config.yaml
n_layer: 13
d_model: 224
n_experts: 256
experts_per_token: 6
d_expert: 32
d_shared_expert: 64
activation: "gelu"
moe_layers: [1, 2, 3, 4, 5, 6, 7, 8, 9, 10, 11, 12]
router_score: "softmax"
normalize_top_k: false
routed_scale: 6.53
balance_loss: 0.00303
balance_bias: false
router_z_loss: 0.001
router_bias: true
init_std_router: 0.0259
lr_router: 0.00106
vocab_size: 32768
norm: "layernorm"
norm_eps: 1e-05
tie_embeddings: "early"
optimizer: "adamw"
lr: 0.00144
beta1: 0.9
beta2: 0.95
grad_clip: 1.0
batch_tokens: 65536
seq_len: 1024
train_tokens: 508800000
steps: 7764
dataset: "wikipedia_en"
Below are experts of layer 4 (counted from 0) of a mixture-of-experts language model. Rows are named router (the router's row for the expert), up (a neuron's input weights, with its number), down (a neuron's output weights, with its number) and show model dimensions 0-223. Each number is 500 + 40 x the weight over its row's rms, rounded and kept within 0 to 999. Numbers have three digits each.
Before each expert's rows: "comes before" lists some tokens at least twice as common just after its tokens as in all text; "gets" lists some tokens that make up at least twice as much of what it gets as of all text. This comes from a sample of Wikipedia text that the model never trained on. Tokens count by the router's weight.

# expert 42
comes before: " be", " to", " not", " have", " been", " that"
gets: " can", " may", " have", " often", " could", " do"
router:546530490527542506485517506457503483542505519537476410495509492421470473513426593514549506509529520497526531612447593567551516536435490435497448609554464487472491470465491533545500507482527475473554523488518489548488492499512517489478489561428389491594470480453488566542487585483528449485588478465501526444491487515490441532471475505489571467481449513431479447546496501578523465458558549437462472527456461499495524511488469521514527433414497480525518478511385459505464425531551438476531550483490503525471502566513493526525517515456467521503578498495477480526502509478491547544515480533571485475495533432541483498479501526541538403472454468546541473472471472453483489516523
up0:460518525499545529493483494468443487504469569414594424510416509489537440537503531515574540515516495522460497467537504481516547584474495363516436477459444515415552457484509533481473520427409495387527543511547484508414440553539496492486480480551495479594428447528535469472524498505470526504547477517472473479441452531492529476532546526508499531501427471482472449547504543494524459449519575469489499554524500509505412515522505426524509542497541554490536500507485486493458463515562491449469515460558527449467544475449444537542494526513461491500421495486453486514431563482506505551575507488479506502469481464493485505593510514530500521449465550515476562483510531458530535562529
down0:546483457541550476517510505552464392518412496524413533555493470480465527466540501506529415490424449462499534491432515500483436488492467547524534536471478510500507460512583488492517529550503503543514502503498497498505530517470479550456441548433517478446509435510429571510537427415533442495474510520545593508517501512520468520472509545450507475455504586518536517490545490480524551581456480466496502571523538431478507383553500536465485546458470449497519518518508442542501482439512441597514510547515454563543533575512511544438473495465502519474604441475470515532528484510502536427454514527473546461533496541502517574430485442472550504507506436506490498448507507524548476545480
up1:500560521518537574506506468461451463524498542413540474449451548434487461500564534542502556510544503480469506463591479542481565435514558483500448481492466521457520513545471560539489513511419488467515525476516495501424427516565529457486517514529506491620449444445494473481538506496481509539478460525440468489461499538468450498451504471483519483501424487520450435545556399560503435458468558491538471538522469543537472489435544414575573531541489543501540523459472540468513479570563488491518587467519512513453542453457403556539506544489433506485438471494480518501458564499516484511497468512512433490525447471533518495583515513514550501463421495503476501498528570506490520542523
down1:489495509477461483560549537535464419503431531566388538533502466557417455436490502553432510414492462510477469515466563458452399486521471526468520498478486468485509488491549469509510556505509478495447454565498458513491502536466507533512461481467556533408513460508444522508509526417459420486477487504626592504475514519518480514532478497453517525420544488541501523465536490477503513556477504510544538560462525499467488476530525497473428556472390467460523497514547484501495456448487512586514515541539457497540505483599583533435487467520523529500579461463513558569497457513445521495488495525436501498529541517499515519500472465544578560524505486457551482449552513538540511504500
up2:533505516511493541498524525517483529490468488487567487459440440552509482513485561557576524534611475466548488470514516479504487530512521438572436474432476512415520445500471487478520517429472515465504525505552489468467460530502494474442488548436461505515466476539567487423544473534518553489571491546431467487429484534528469493485512502534511523510425496562476459569562603459513488504451545465504502493524576530582466492455494471498507490478498582503484500497515503454439423482593487473449529465545536453388585517502489532515470567476469472547400527509443487512409505502493494527550501492539525507472486430464528462577498524495529518536433533501473479436519577471531490491543
down2:503472523501559501540539505512492433528449504484474542571487478526470518496559492469458481473459502487459547460467508441531522499508425482530521494491515528527475471531566495497504521514467490536543528492540508498530546511476452489471471545493548500548462498528552573474519526425516411468451499494512569495457522463522485484458476524423483444482534487550556540496538434532464491540497489527497519585497542405431471392540535532454531554483507397458565539526521455500512464422534519525469487567474435498524544520517456521485448481522400482489600482477444470497520457546540530390425490555498545438582536581521498521400495501517555433511489521491460530468433518518533512533464
up3:654498531552506539518584484477467486500481554480467546467464456468515531485578434541620433555520496498515470430520521552528513462470543467554460505513528515511496510537498494490507534409488492491453516541531514534468465482472499503547559535508489512507439496451545414508438468442516493584512453555493432479473505451531530494503472528490558490478485573546469479499446465557471492497509573480477463529522495505530445490543509465534555494478487491498507453494496469498499414530465424497462569474516565451444498486538446501507519521479487473534568498492462476522398494476481564602498521498498468485442462453488522511564511512531558538465471443484442457378545535527492518569499
down3:489496500453494485475508513531525422482516507533479506592469501562443490462547481469512487503488519587482576412499487387474486530506486497506530462496497493520515459520508476483481540466478489544514515553558460529530465507466582491492478443460549504506519505478512535419462545452506470474474521568575542540468521515473491518402468452435480502409558430515496557440517496540475465543471443521536539524539570478511461460534535554452501582463460431486571552548559534471500469455570551499473467558532469528481511502522535542470476426519424433507497444484506469536523460579528489422493450481486510482558523502529448525409528557554545479500488599484539531489454526526501463464458
up4:439546500510496485498499460463518481521498445473538513559514508467502539494505539556531442520511489483471470525531521456567539508477550492537423481475444521463510536529503500583421481457549537541461506493521538536448471458537512468520454498533448496540513457530480508523535504503420564444591521516494482460471553475450504510491501524491551502495488448515539459504454455488471441501544588601528492522474466554508462528489503539496551498424519558557490436455526502442533460530545428465439543489583554532448494481563406515512537497447475391517457465477513526446445517463507571594493434502464407543467519499416530480477520521514582478469434522469446549459511571500507511539535
down4:543513482471471492503517512531486424531526578495437552608523488566511486474551485468465499430524537489504556474523451458450460514541493501528569441490496463542475471508498441537504527486463507487510436557554504506528530548480480522531439547438579486493453573469502512496438538488467470518424516533595522532523479491465554512512484495475475516359615429487541523508530473522476450509460426586517482488550536447494482474450545529497444599513453465404490459556522471500534452431487549507501524504490471503459568489516593538503416422523494538474512456493453500521485486540460472475406533483493516487520473580513509522468500523493492524496512515460543480507478545525547496485470
up5:505510454465532478472539516521462476541542456544432532549514462431500481550453518468611527505617427475577501438457486476555528489445513445491494513538496516423455562434467509547544522483525536491512499514559453494535499458521508540558560465492471474498489469512554470355515469551548487474523473509573479498476503520501497501513510542487529496471439478470496481501559571533510533526493559501535427503491470510548458526501492486497494518463507525469475426484462430453532489493612462557516588514521555504514523450471529534500512501539490463567512561495451442514444518497513559417557443531523494495415493408492499483515530551485505570496506500460463525465510402442456484470520
down5:496447500505517571461526502481497461430536493526551544571475485541465446477621492480470540510510511512450534504528451458469551455496398489529521496516557452526460453546524449447528484499441471455543484532533421482538509538421461486517474485529508509512491483460519609466448537489505412566489497448469493492543474500542526490444464512537496508411486525550512549512591449595457471515503436483485566509535536490523419420479488521435467518484455420497559521528463487479482491520504588475533519488505504487509533483505549511500495438524490552433532488484481426545503497512493455516483494533555511424572506583499494518482647471542540432523520523505497486539476512504486502518463
up6:543469491498524469539544470452485477556466505367538461539504538502500510467480470554478445539481534442501444494495524559506513492489498505599414544518514505510493465551508478428454484392514535548416529480470515548523477497472480440538541532493493491522489485544496470581513441427469498483601559555497515470541500473512474469496468577519531524517505509493523454510510454556505465476475610582543523502656473509522493441507531480533507499435497532539476491523463482516469503586452475455428523468510487463470498585513502514509514478460497438508559502487546503517419541490463549544465492506540473486526512462468556532448490485549518477438531516495437537431502589523521517451512
down6:502513429481485567451451522552471471500557541526440470525521482510482480507513461460491487527502472558572566425575476381500534584525508463467495433499495529555536515492516516581502581488495507499485482550515490570481462542494593534512478516458512556529470507416503528488470532504441561498389536546589506529545446492442467493478465497437470489446613472509468555473511471440478454496446460496548502598502541480493401518491515485521480525521474453475522486523519464448534494414555503501534499524498575528529483504532495554510455430502436488518538493544503519508510458573518502426467464447444533547517453476476424543452521535509521497505502554495529485480460488496492497479440
up7:462462569555504506561531432475499544517445581399634424526496468596514494496452501596455465551524521486525474534494469522495504474455463494595372470462517488507478461537515474460565464457549524474540538502547491509439449516529505451520471520514464487527463506467551522498514450474438416484524484527520472481505511473555472480533507507486533509538485546543485458531480552447543461473517600514526472544616509478547457436461534471507487484493483558476496457513496510499435490572552491417441510474495502460468575565553469541464476472440496420539495500507526499507460519478486486529493507457519526468481494468529529511561457453499524412480506517532497499477483549475518517454544
down7:512510498497485548465463497510483490557538471517445486535505485493514535444538498482500455507509469498536522496535488430507553608560476494510486470479444550537482498456555562530496559505487531527513527516529520541494514476477480526474480525455498520535479512455490572474524500474461501493409546519539515553492518466468476483463515520442484467411554485552541575446506426428513478535471473515527542590457545446472422427494501501520523538478484432462550506511534464404488494407549533491529513544469554559517571546492479542482511474534368498534540456521469482524543443560527501411480427488484575517569452511486456554401496524472572478515460551517525470426437492511455487509423
up8:468498464454515470519483444500531486550490468530467491542515505454517506498453536521528496493444493545521487526488482479519504531501490534531528540458506500552489532438509499468497513496471573474503473508496538525566458491496542475567407463543515510504571506501493472500481510459551571456509532443530509468503546464442582515506466503521389447487506435435547502510471409492468472535540471557538557452499442475392482530498467509477486644533572469545541523510534492479517529498469553607535478477463505525529444427486543460515536469507465440479564524485452488449459549504506476483479452493382469523520570568417499518426511536479502541480628491457520518538493449551455470533505
down8:596483458535442525470479484515456409462562602489449552617469535548535486511565475461497463484495554523486527453545449482391426458486582558498481437452461469514532479566497441488462502528473468489489457513490472473498515577464480476509454514510544471482506513482429453478557508523472495532512469523522466549527505516479568501518445509540524559442550568463498522513540508468506501495408475469515408488586481474509536453461507556504461539550474509525496486496449509536487510523455470503506475421549479486455554484517540480518481469447594514474509459535498493500517493523510408519439566486523512522453485547545492483563511546493534548492525502491551513525537582411527523454572
up9:522478490456494490469392477488499518466519420516465442491542496462496533466461446488477514508447501463529496569494503453529427429436568543498517558505502533584505518509495515495490456560492578476493510500455547518584524467485539526513433475432479453550574513542508531473467535470576520418447589491484517485564499515516508515458485538497430552495533541456561502512503443469476509506482433531537569450478471517476559488514526534448500510469533460533484573461540575462550594435481494564522452441512542554530449516601460494471495496509527484461561490513510496455517470518465505589499482492487526504538587509480454451497530509465553443495591482412468495524524521523485483438463
down9:527461511477471519502521473552476464518528540467476529545491526574518504533555485428510503495475585578407527381526461447427552474538547497517499399476450512514492526490508479507515523463460452485484451494583494458477476512484483491522501461496602514458503562560544437487546502571442494434479487517482479562443506475466541449531455509564502536523588493508434510462503517513555521489478540543447405484549463486504528512469527507492467560570522489472526496526463528500459527498485544489477500457537475461415540425425512503554551444502523514498464494522447501437568481542460446543459537474460488547454487555527491470541500520557485519479503545469478513593523586469519520441576
up10:497490458442476528462392478449504517493513405537500443455528486457499554436401499492531502504471494474533487573506521400551473446463588553473501524498505518589523492507498514492491478528486544469488493483449554556526541460527534516513442523453458476539555544551494588477465548504551504445502535494444500505539509519481481529462523534495446562476511540453575518537558457492508498532470398577557546415505501513510549493519523564445541510453544496545493567511536575469560593432461531526523452461503506542527464515573443509487492514492490509428510495523487474486510445508512477577509470487523523514579538509448453432507537502493538414484562476443450467496487526525488490482465
down10:520463522471482478538534483542520466542520534457491548604494514597526486552536519410477505457512549525420538345505453456452538469536516491538500416496476519507483533500498473537521505477468452514492478480592506439473496521498471475524491492494603507444489549601577421479534489558483486403475475515498516594439512477477523465531429477536529487542563480516444524474529513528508501496481575515464437478514490441497555500479555523502489523538510491445510474512477544501474501491488538515453491501516443422437523470459511509551523471530521504521466469509448510425559480557461451517476536516470480507429505573527507465516473499557488519493485531480447494571491571490535517419589
up11:518504560562495494532525496493474531486467533405572492458530496488504512517475505500391440512528476513502432602473547578549543436531509511546448532575566478509514436532498466416534495428566535516492537499500494536507466440489531474503493574455452610495433569426470476503564485522463448539518530546488494492472541427497450493472432490506567481517489513496467533489518507507492465485525575543525517513604523484521546444471490465524497432413414502506514496563429509488514498538473422503525542539535503447461536506493478460491498532436471487550530484487505513483465528478412537587400505546544505496486542504487565521505497469512510508454496467483499439486488584512504496503510
down11:479558494474480504505501520525490454470576532480483512508499486530467491493537481487465530437525514503522524422531490407504556526555498468510495403474495537537521486481525527586463530454479476540471505540489480560500519503487497474527484526496532545511507553445510498444471543536430548492407514602568506533489513453464499495476458460395499494421569419560499564506475459475461478539489420565523524497484499495481478524491526534507488565530495456421506472477525464426550451412524586480523491491523537510493525467565473511512467453550442507532549521540491479480479440569537437427490443502481543523549492490518491506421498598535555508539533596492559515483426502467478529451408
up12:460564522533510534524500522461471523425501654442510460495510520469506501533574478524438512513483509478453534461549544570459491427503519436533442495514457478429592485578495514470504492492473467457523510514549449510443505555508510393403428496465503481536475442513491459472548562484496539477521512540492470510513541507512488500485493492497527553510482501521474469510500491470503431434517606376535507611516553518535487478511485434516533503505465552450497605470496507474519494541436474471475547469517516486461566469522453541536487554426474525487448449532519504478439547458481518562515503549503474436503449459506503520587517443524536497541463476557510530478527520487512501518521
down12:482507493479481474550501482554431440531412518522403573467467454527481516456512479570464486467441477538519481483492555467488476511489478531559545525509463496488503501493540571545526610506442535568506402518533481489511511509518493556530485481468540502473533485508458494470500406459483471502418522486511541555460520500456482488541503534460446457412511465534520492483435508469530552565495463531509531504505467516438510497548483491443457575468540479478526548521568446464468472401515452617486547520483478490514451491483493531414470485558482475545563510449493530502476428555491562475463503502435520555546507486520548576448469534524629488439546493520542544503535519512523491530471
up13:501530490491529504523480493498497508464468502436499518520544573482516490490531532573499495547442510462509565489515575534441472549494516444541435542441400469465474445528502509501431507451493538497448482507484459503491460524489517450466473545489495510543465459464518450561521507477442516512599494504415550473480493529469442502458553493509474512509490548465454426527481538452512403469560549421582526572574543534479480491550481478461505407492558546513499540481479510450473494537517475438428490525557495466445545552482465497612505509390460446485507469496492550504407484494501541564448572452467517453560586430516492507524476518541506477517474525511514510506528551478547494544527
down13:538541463439533453517509513524435403511424573486437532484497451530441522533553496482512448516407465531484535520440508418545482578488529507521540452496529516518554496516571539483500548520462511529507448482526505490522547533549533494493446532497529536498516475501513557504515466456530501546439489521605497515554555429442483461510497610429430445396540494503500504482461455462509511532456397504537501519571514452467484494507523524503436562422530481470502523515523425526526470393562438581512504528487506493512502580471495532504450460530442509495536470501490505479537525531557492468471459480474502533569465522500498520454512551453518510413519453447476523471500531486508460558501